From a checkpoint of a small mixture-of-experts model trained on Wikipedia.
Size: 20 layers, width 512, 166M parameters.
Experts: 1536 GELU neurons an expert, 1 pick a token, a sigmoid router.
Training: a variant of SOAP for the experts, 399M tokens, 6084 steps.
Below are experts of layer 5 (counted from 0) of a mixture-of-experts language model. Rows are named router (the router's row for the expert), up (a neuron's input weights, with its number) and show model dimensions 64-95. Each number is 128 + 24 x the weight over its row's rms, rounded and kept within 0 to 255. Numbers have three digits each.
Before each expert's rows: "gets" lists some tokens that make up at least twice as much of what it gets as of all text. This comes from a sample of Wikipedia text that the model never trained on. Tokens count by the router's weight.

# expert 2
gets: "\n", "==", "|", " |", " ==", "==="
router:138105139104110127132178123122155125152125119159123108135127106099129106151180120156149132133118
up0:102142119148103091118126154207111107114174145101103142193105130141117143122137146135160112131135
up1:136122115147118188127158125136113058098115073121142088185124173139123105105099106155133145089149
up2:132144071093115110129104128143124099080098066138124154115115120123079152150118139158140118134080
up3:129153113108068108117133097149107131108137103111188122142103110175123131109135154108110110110157
up4:124115097141138117144151145111156121122137105111140171114101104134124122154156103128087094086106
up5:124145125153113155109126136122140115106141120132142131097119096119167136149131113151138137112136
up6:138114132156153088133107154115119094142089132134172097137105063103122142101165139136106153101128
up7:121125154106158100144102119130158150109139101129105164190116147132098171118125093091155141179096
up8:137113168085104119156120137153159134111142165154146105152132163138110119088139108136122179127165
up9:098124173090068109136164121144135179138102119123140117096119116112105143142162140130100114130083
up10:080122105194153153102098103158102146129120143136112130155095131170131132130157130142167103152155
up11:123133137113061155118138178136137136173143137125123072072103142120152153136092118109129129116160
up12:144146140129117154158129103136146130166150131137107113142108100123123112095124104121111094130131
up13:128129107080121156129086152127137160149163131134118118158155099096148150132132137171140171106131
up14:162094177161122090120136134106130138075143131151096134103156173192166141133103122166118128138128
up15:153154150131131097132122139144079111095109105131132119110112130112152131125163174084121177148148
up16:167151132172142066134100135119195117140141121173138116135085124157167096113149127166082111128068
up17:109125130142140151112118138126145099140116094118126144128144123119178127097168092120116151065143
up18:100119109114102108105158170122134128103133116126112102158163143155152104108134117101107103152140
up19:148126160156132152112172133132118152141144129136132084090138137115141131158128111150141142077142
up20:124115123147110141102136159127147075153076123185166148139126074119095106138103146140124120141107
up21:106130155136175129118097151114140184166110091161184151134124162086134096129104096123121141123100
up22:177137138107114140077109105126104140137121153113141133123173132105131105135120075087102143097121
up23:147157098159144161110172109102124084134138107104121083126129144112135105132148169139159138127098
up24:093112169105134186123116119151110129150161155137142088131121143139168080149113137143115126099101
up25:109109151100184120107148076109152129076080187120136126115116186134159121109161132144103120188135

# expert 1
gets: " and", " to", " of", " in", " with", ","
router:108140137165086127143125139099165118169069156100156120144142116121136085147122095155149137123138
up0:157112117167138128138108149128120141130101105157166103112147149133127133140131150099129160145153
up1:155131127160125115124091141103142124151159113123170158136138135160121112168105138133148149105129
up2:119143156170124076143145174118184152128106131090125176144141127124156148117133118153133136143123
up3:186154136101151189130139116120117136127162165142121124158167096150107113155124151154107106128144
up4:147158143148111123133099163128122172125122100150140171190162110110092137105126129085132106098120
up5:105161163093121118107102122110121133119106160139127135160142122112148161109104152126162161101122
up6:091131141121131079146114143126120104113123068127120162144089121154132114102134095130134107134130
up7:093178130110132122157102142154166144092186116067133123144132127095110139171114124151128132149146
up8:165156152090152139092145125114117139167132141153089116138160104116135145094135143167143139113090
up9:128162108162148130104102154061140125146083123123153155148138149124122049127128117141099173129117
up10:162144139147126163158087114093159136123135164139167123119168194150174090120146126151101107171098
up11:133168117124113144119148119145149144131099144134147125097113153150138111110137122150130175150162
up12:178102104133160112140124161135149149138130091134109146167134109131126122143122105131135118117122
up13:102140122144172109146137122150075136108125118112130096081134123102137104154152113151116124136143
up14:087114131095110138146108130156129094109104156128134096137141108151100147127162106111127134140107
up15:157115122137160135145137114126167133168108115159101149107119125126145126117099148179180100161136
up16:078118141105164144135117141137152122104078125163132116113133127132139163144104136132157131128126
up17:123120122153105094132111104133098090116141104111094132099122142100198152112052128156144104117129
up18:125099127128096159121126180140133136114139132140113137101126121097111108178117138122154113117112
up19:117106103144098128149115089082107103110120139117094138102109126122143156115143114103120094116126
up20:127152116126135154156119072118107178135143140153153137127126130168113162114152099134124134139131
up21:112102136123133162121148114148112149164169149108124118163150131159116047095171067124128073150153
up22:130132139119133126128119147154166133140103132087126127143110127114092092091142114146098109127137
up23:136123122150132123153118121121151127083142182109120040069127117144101088110113106107138143133093
up24:161142139117103087144115074127091126134089124141186122086114101146158092110105095143107136072151
up25:129167152108110152136120134114078129131118144130128086114144140096134146134141170091160099115113

# expert 0
gets: ":", ".", "born", ")", " name", " Born"
router:136144167152136117096132149116154107199130133128144149105140151082141095131131125135097146118140
up0:158125092116127120110135150100162108098151113125119148126114117130138140131117159124101104127098
up1:126120164130107101168146105145109147132099134159147175166136123112128113160110104118145139130121
up2:135152133097163161127105112138123164151131134133114141156142165127127129129126132144134148136126
up3:152138125128176165126126106125061108138148132148138099171150110154115121129137122106109120162154
up4:125095130109128112147146190116175170165143149122149187103144112152121144149142146183138094111066
up5:112167119167152160158096125169128088133119132101136118115130123133110100124075119132086107107134
up6:132139170138108126095127133109157158115157104152193128122114125120143105150141109159133117101129
up7:139129160129103093141118165107104142127141169156172098081126152139130107152138150084189137140127
up8:093105140145175128156135143145140110128149096130122115105108088102200083156115120113131144132110
up9:110127098127140191171126108152149090145163124143129123133118139140146109111165131098142094131103
up10:126122126118093146162128158115128125171079152154158125119124131156122128104089162150122086129133
up11:134128145084155147123149143136103097135112092136113151127094144140089141157076111147143171183097
up12:135144093161112093123164137109137140142143135087105091143122172154139142120127104127172121083152
up13:164149146113150101098140122114119131109118165102115144157125204130182131095140147113104100165095
up14:103123176092169128171127123157121140114147123120159140148107153152098108138141139076091153110100
up15:141139122131173160098128079122176118144144171177145156152156144127158144124160176150139145141086
up16:155161100140136150111108132144096176160072149128127121143128115143103128160135154129141113104141
up17:096126123141122114097130091084131112126154113153165145072108133113145120094116158164176126043132
up18:162142136109138094137123101173170099134125134130149107098148116087134109107178146135171170129172
up19:121107141127131082135089122081155122139194144124137168082162175129122167126172136133143154167075
up20:134140183127129158155153149144173136145138118147170099137148139152134079123153066156163158183135
up21:155135117140114140141072098101081100145125132128127136135095140134114143106141182081140118147150
up22:138166124166105121171106154164173159147109142106111127142139114121147096132150149123148105162165
up23:107149137104107159151119118115157093148126124098132129084112128143129110176095111111145166086147
up24:108151135149129149093114120143138137110136164122107087117110155142098135125138144141105152130146
up25:108141100090158124127093125079109125152117118090118134115148127137157124134129124144103112099144